Below are experts of layer 3 (counted from 0) of a mixture-of-experts language model. Rows are named router (the router's row for the expert), down (a neuron's output weights, with its number) and show model dimensions 0-191. Each number is 500 + 40 x the weight over its row's rms, rounded and kept within 0 to 999. Numbers have three digits each.
Before each expert's rows: "comes before" lists some tokens at least twice as common just after its tokens as in all text. This comes from a sample of Wikipedia text that the model never trained on. Tokens count by the router's weight.

# expert 16
comes before: " |", "\n", " in", " of", ";", " and"
router:486422476626419406438509494562559525465532523466492518514495547529441473517473505441485456508559517505486440556476492478489487486490491476554495481509487488437478459495461530526523457479581500484486480526535467514620488503555435457503554507556550530532521489498444512503510475446491477509480465537469453480566503535534542512524484518573472484442492518539467512482481501669533542446524487475484452487522541520499473511535511432481550469536520429538537478456550519496485507461527481499488481576498574531503550524536452494517469479531458456517514570456467398597479488527469469520
down0:538459520478467485476507523549523416524529541496461534479543415563547545475456478429511434522452507433517434443518515525551516448477487547455545522575436510497562471532465485559464457536504473507499473491493501485500455464467498567550503488503500469475496489478547540513544467490490491505479558423467475490475492472569464448554553443457435496459509488437503503519551500480464488473544498456545493503467563436494520541571517486438478572554551459542534571492532515484519461553420563498443485466527467456461449499527538457430467446474556492486559436551466399543410493489552516461
down1:465507516612532456424489519463477542455605522531606476500539475430383488518448452503541480512494473497509540508431545542441505501507502515527572518517456526504515567469453422473516512486398502472521472428523496539467522512485497492524507473543478448460518542443530469544536496572535544541462486605558510515501496531521401573497484536484487483478493430493585458521558474449516494511481519464512523520465412437524497565491520520573519513470543551516473521547517538444534518461500497501480450463517464467456474459475507475532500471430479563550499522481544481513515448514467482525
down2:426460509443509468444523528474508508514540410575477551566506488498471426493520522533450428496547564474490546558524549517509426541514498454510520536480452415485437459480499471563529485453512476448479530536547524489549493527457520534498557595539565449544453531506568553525509514546530514507391524492489456418526466538541451498495507425524436482419518445540520496509462480493443542544520454528462500522425505454489536519457453536481500490458522468469451509468549477480449542465426516547463464511517518496524491477543454504434527534545499495525428538526538536585515505486483531429
down3:439452489439415497470554485522513473545457443507506500481524509513454547520438492437503545559536523562446554543503528504497562449456485458503453555515488524502466488469588510548497502473514492489499434574525481555428408468477516580502476553444480578535487451556528504562414478534505515460475488613443485526488469533458564472500569483490523512533502469544502509466503562450568495516475555538546471505536538537506465525491491492493494426595510507494510493469529560469452490494587489438529513473508553509489418471445476497491490452478482559494499468584454557475491522475425522507
down4:535505484544585545526565476504534469507445523573452444471490555508423463467540442421487491439452518506537580544502481462464504513554509522455501541541441486543504400493444403427516428415482440460472574557443515449501488466508468526495548496534438474532469524548517435520431486474547511519438459445528505570525529504544563463470486491401481452449488471495464520531503505462451482530528509547581472465514513453472453537454520500483407534495512521503433504485520534472540470506525585499490459448526494527477477466509549481527491498527563521485483476500499527502495502569533483542
down5:550555518501536373432487466499529439500501501488551541522457514477477477467614444534449587411521503441512543504514454516437472528521510531481501505500564454560526460562505462540490546499472512485575476535458471434466513486482485473476425475481450542487553395408430515494535546465531473546541458489503561566481533459493524531488479428589594466526505503494518499458541526480513522466487463551505565450491510485533484490528498625494516510499436477525494542511518449515475491460473536477475539481512531518459535471512508526558506436494542531473486482563504498547529512467504558458
down6:522519478474458579597537495496563503442424487561530486561528412491531463497495492479543461477502509508407408556491501477486550428513534503525507504536470419544529517559509503503488522537474523562514551530584500485472507419525469534532479496538497553502504531521488531508557495444477463439502492540559479410480506515490502485523541450531507522480398488503502461461548462533495479477485444485536388548517453505511486446561516481471494465491459503533536504580494522450480461482565485531549485456500580540402386523535527457528483499524458509542508491516483547460441432479458494470
down7:602516479493529577569551489533497481496522496495479451490461454535556556550522457540492489472469482490466467427542510405487498520459599483471492478408476477596389596498558528490414463527507466437500520528577512520494467469485511575524479475479542482458537523406525480469513525460480508549492560417476521570466548505523502462465471493514445477437473486533477428493525478477444433480508489475518456429536477488494495434450521450472502509500475530496572538488462557481526475476524510492519530536492517525482495498472476475502617555508529501464485497538488449519540562551485535513
down8:465467465458467437510520533526517432481460444478486562494556505501448507435479488463463523524498486495514479501509474549463559405509531480565490550541516518484524537514580533511511544511471459472484428538429581440449527532547485509523471528514535550538522523506411501490522492499501443473504508511530472454485475506455476445496565519519511455462500507543416443465492496517511477417390543471509481525481454477531474483524467553532417462539448463463554463437595509508479539535592493595478452500492483521469405534503584455508512452435477455497501559487498431535548487479574507508
down9:412466478444526483472504546544515427407584506495511521498525444495413530503469468486493496473492458530478537510489477543552533539496517567540457475546521439427502562503512540515521530449496517517514427457541539473483626540509423504529544496474464530468485534472514507539497475540521555522478429530436425525497467433435445453529520543585492433420476497448520502508416520526548529457459454490514475571568503466483564531468485478485599517463452585488529486569498514475510566500496553506547482452538484522503443482518525531525457450503483534492496477472448479511530511500474511444
down10:539532485514495450532367488480550464497517536476534486457516514458503501467563527548504465504465469571470516531484548526461465602546486496531500562572494557511474532567505457519564539548464482486525479535491486487499514540479485522435631482453503487539436522518514507469454592520481477423536524509520545477502472515518485441536486442550456516476490540561489430442544497497507567468532571421530499550485484483499550515493502531472539543576445552467504480518484408468532492531530498527529522501522455474552500523470490511454490598493516624498497514465545513578574499525534470480
down11:512490451477518558541474485517492497490470505454579574513541466522552536559562527554545531438509472554514483548563545477506528417452521504559554507538439488490484481457432470531507496528556523516503488484517564529453432493510549425476517502484467486533485445498472474496435494457563499513469482431473430531515398509385556498519487495549527488535482608441517520494491492379561452550425518506501527533495500484472510451497495509490562469501488490503504520501551476503545511465547503440490505437577532571536475518407558503521507466419490477526470558436428506510521543501511491509
down12:514533456521492523495513466414497448490467463531490518482539523517479538494498509492483565528483504521453486472618449475456519523499477516570444465499495407489422492506508501446507517522511516507478469479475480549411489504474449504484538514495470527494547541503468535493569401495475462492529496494460420444512444444400443517553569468494544553465533427470545564508510531407498463478469538552573415510595572444467492485474498579491524444518486513530526531488487495466482529494526534535433557472521554530518527503469495446574515453526544493428534516540481402546521525535495550498
down13:495491552540506448472517470507513484594587575387515438470534437444522547493482532456519450449476492515482542468490454493549484569503461527498634498450541480428456464484451451520410467548490556529517544445532523537575530534498507499533563498471505501492480418522525537504443517459536518555454509484487527539473501448568446467503541466519438530556517552494498539468518530482484534488549504459513606555491461503484581520493499564509461555478547497500489490441450527533479500503489532427559438443483467453483507468515472476438439518490544537538476471547532490511523500531523462493
down14:557580502476571522639514471528546469533489542500503460489496591506497489443540545536518490496493513492520472552513592539540506521498464485458425580529467544472525510555477517510528445427413500478458481540489480492520504464492496569508558481460581571433513501527515475458468481491549498466509482489546536414506444530560509438489499512506592513470496442518495558491597496488552448485444514440480430566516488549518544454460479480506493439508489585509561479447527512445471527491523458557449517495466499543441453483481543477476511518518455578426491523524520539498492469489496496544
down15:473410420544540565499443545594493502487589491465452484484540485550496493501497470434508513488436549494438522593495503536499517454465550415518468519460448474532476502518435544484454505534536492525491463465458541502507562493513500515466544468503532454560471569504584529548540485427475468536485458461495551534501500495527535502551456381455454478468502517512520457490440445511494462602500472511478525499511510481520527487517515594523520598497485382509459507615521575473513531466509491499519457510475434538461516525511474538520486534529545482508479459539529503566501493495475508474
down16:602453488410492480530541471373471473501505506536489420518497539492476450489552502550440495483422480522478481525524470468566525439474504518492431511508526511534523532536540520540433568540544490445535481601466568449394490532509515619499490480493488490495477465524461480470522480528571518471516504509499475563464489463523535512451501501534528540534529531532492484473516486444521525423471513559466516509537517404477454532513521397458508436496486539525583468572487524449450529512501537530491519508504521524524446539448517492550472473457477529490483470514486512492532483506582398465
down17:513481533503419472494437488479478507437549430488506464524489521559497500526404510460584515445500564503480583512480531486494498493490468485485498525455475564528491504528422542483484439544507499515506540558544548492504441546561517463471509458583457454467552530480525490457490543469506480518504542495488515510439535469561473465465549487503441507434495534528552432511505481688457576552522516482493452550430584513519511483501532524539537498498536438442457474582531491560525519511410473485531396530492484473507495472530517538509502558543499483523527520527516485551520504567514495510
down18:536490472585533499463618534549508473417486552510506501526545500550533478517519504503377487560574449509553500515469572510485477490527477507504426474592541478504504542505499493545496488451437484476449494511532473571437438418436499475470429501515463462441486475472478480482529498455475484557545456491521517502502478547501514543487441466505582508483472476481459565473418581467507485486433500493524522542450538506507518486521470497472533472506556542534420513432465479481512498492505525489410569491517543474476479480480488402493546496563564507441448544523442525513468504511492518402
down19:535488507553500501457521478538516565562392502527525525482461530531526465482562404452526470521467500499501491566512490462436507493514470527427496503498507495504468433540510547522476542505524458493446548437517526503492461491466515481528552435516518435489553506456570539504445528436506521514578544512502474542453513513522459442511572509508517508482471498490552557590471518554499431482513461530579465474448531487489506607501463633539485473540518488407483483498500525505630530474492556432461476459449485482541582504503486522468522508528518407520457550518486502500449534527490539487
down20:473538452495477454515435545511598517479505427519475530529486476520534524516531494451429539474495437494450599545544473450479457484533492492572550535459463508521542494479458466497557415520454501483491477523575418518509466554453474464485485529577529560519502538474517497482500516573504526461412488507495462512528569484536534551481542504511558456481491488505496440480493444469472579497555451462497466461472532523558501457536473417462534457489544507533487543516529493500473605535455413549439497511490558409517498520510552477511458581483514453460449482500447522573476435547529463493
down21:492568516502497582527478518574510482539498453519471515524564456495532509395525539512493412514460491516518520458591466470485444601398583468530503423480467446516481462529538451539489480491504523468508466557558492497533513503437471518478551508568571495531543490573479537530556425515460498496459526501511477391492498484495500546580491558457482529439526460445564518478487463492516501537535545468483510479522526477464540551420515415535575483517554551548539493522416536493494453501480560547505465472540537462484523480508494490529488520510423524458506496520493487492410487498541527496
down22:514528541514476473461497527502480463545488513451528473549413489503493528498539466513529531518539471512496460509467524459496601508529505487512500566529591497536504432478480588498464492519503477485445403412611413471504548535504491500458490507583451438536513493549497482485540509477472528586513458577496535520525494509496453475552624487548552459557483462505530537533499516473509508444501467499462479513541490579489526562416447417470514554471549581514466518476554503537591468524530548476445536461454512477448476504507461489561455471494509491546503504431480535507445479513488541474
down23:517477426468555550497641481405526544478464554465578437516461554516511465469436523473521492466499484477447564475454501469541480457505465492424498418511473522473483506455567541540547572534435498504559550462574473459538512478441504468480464558501432487442518478554545461503451488453514541515531506518535531533467472572496475513482501498485546517449498480556458496480516484484527475452537475589573479460504469574502482436474494501521433491604548505545528459514497497459470531502432479529488515508485491553565467523511511454522540459545463480501461469436579564492502499519457514524
down24:534483539584522485494563584609477572499493425577551518564493500507481484547501491492498438561481469518493492514503536440501536384501507524472516483546507484465477454494439528553410471539530509484480487498525427535503507413450530521473467510546524584548539512560491467519467461559605424532493503519497516515497519512529502548517525526411548517514498540442533495540526559435500479500453462561497409488473533492496507569499498460464476493528544494478468468452461523457491545488452506477444556464421529464482481512580515527467515488497529537496514552507471531485428450504555427502
down25:451551549508552487524465531578546523508503511494478556533490489438532525491443465535472457416537491511544521559458449493480555583457606416556394537434505552463468484499544452449560465536457595484496516551555508511502585533536450493522519479497482490505509491470523500525502453493468519521419510539444508483459514466510439479532551508546526506464518500492471515557547500511505511494547542466429493469507499453486541521401551540505525569454477461490542509480421417523461489477454498571585504553530458565558558476439548477518486486459462519511496500500553491481485514469459484516
down26:477450494571464404433444515529456540546631564448429402458471501511472517545467446476608448453508531476512492559441527504513527526545463450509535538510522520491513562511464498481511429504481505546521554497491444511607545572528476503505525506555445478474520489493502517510493507496525441540564513495424554537466515545464472496504444499457511501482455500525509506481525507511456511513559573509529480525471553531520508567560559511577476575509541454505413439493551524484529516491478498489507437507517549455468551551499429519511483503477501463552516412493521469554506512522553516505
down27:556431512554519504501427517498408505515441509487513497544540603487527480503568554491530470529482483533474399432510535520502453544505507596460527511480583544527492501469536515486506478459506540461465509528448496449488500561479517542482453554544420490512542506521431455489536458476491491628492575526442470547487493524488490535515516497515529449496496509518447575507521542481462456477474525514472549549497545492467439486569543506531471470568405517503520432536529520491436457492501423481541486535505552495551497505520480390534528492557494497556532582537483437482497549501504474552
down28:563476490461479506463509491505527493453467513591484549494489544460497504511444517531512517597458518542479417469519539530455516494526570530542483411581510481509457527553554528537524499452483480494463477554515475551479524443568407519544488515502503558482548544456454452522522482471483489450466491547508393465464560509457517492520497503470570501542488512553491506462540521445543520522432541484449422524469480491428511505554507415494547562561469501536544551467438476448513507540546490599433573507488558493518470517464499413562481468506496567482521492559498502445457505512441464501
down29:533414517484510512532541511410514454493494448473509506512538509522550498472461518475527441465434559556531421491518464493508439454456487558542468533474490492608426521603543466453483474444495499522449513539523511542488430460524502456452542513503506522535479501497488504495473550521490539471473489514435520501532484379466573522449464460584463554531460479481535468508481465489476472522462516480433566501493507549512511499431517500445511558456511479553557530465529474490509529447473533473512609547543487459507523517475483616498578576464479558511535484486566560519491536451487484543
down30:519436492553530476453558527542457491457527544467553541545466472490479536479412472486510513439449506492579455542488440527495496513473512498468527418489485410523508505514470490494498536505500536503522463473448461542477523547476491456538478458419457534444506451473531544470509501550486497518498514458445551546525464502560498504491530475524519498378490510434428447447546484500511512461548454480495481468524546515497504510556505623551436549470510403503514441511440539588488474501496517486513420445525381548492464521516482481480423581531491506506448504539543475506573490491493425504
down31:540482500491487540590464465448447398475476520499535542578486484448529433466504537540488462497433502539545507525553495490545519562462485587508559542559496491503504462441521511574528512525539517569462548579563488542548468468493517517495530527511562543484479492561434532449496504441508468435545544445454503516461442514498464540538486506529541552492566505448485541467532449539553420528448507546448429445465481479492413479453476436427441466496441515525567488523499505510466506488490494480485499515559484557531477523498482484510470514552488444500449506513413552463443484509448547440
down32:554446507511528480447507505563530534599432486471438456476486510569502486477468488418550485445551548459450534522545484460505481420503504499433510557388474477529473448546532532517432504503493512506484465513439460532543491551515477467479503420372563524488477494441544541460465532515459458511513464459537499525449556478501489551484454491487450506494498464521519451553523511511511544496542520438520514526493501428544515485523488571496545559495528407478526532531432587448537564493403549487512515465513446483558496514502498566463529514543462531535512460545517466525574460535504485506
down33:543522471429532550574520515463483479496506532513493586477506536526494493515498465497464528527477462417541608544537522491506512502453518507486476486461469488537496455433518478562516492555512494521500537579490500504501532457484432545481411543507496528482561489433515424430535481470553530460471510405530489561554524482483437457476528475542480489502600559453455541512485415469514476469495458525494469523452499552466477476517497497426440538491459460523531487516499475472528584467478431488492477561357541557420527434529490447518549486542466519488487499526436523548557540513476515499
down34:512559466512524433492476490475541475451586545481569502561431495536461523506464581485458464450442544489493558510473505496441432525545500494446504469448481550526450515527523500486517505492476541532439623506468453445499528599557440588530489498478509536532447500517497477441478432482478498523510476526518552501475533466544454523508482505534465514531542545475510423516549539514540501502482493549489479558444465446492471523531523497543551590460498566517483458493401531591503519478464489493523452517507506471635482538584489494513448534542507429503531463502542467471510441480522515509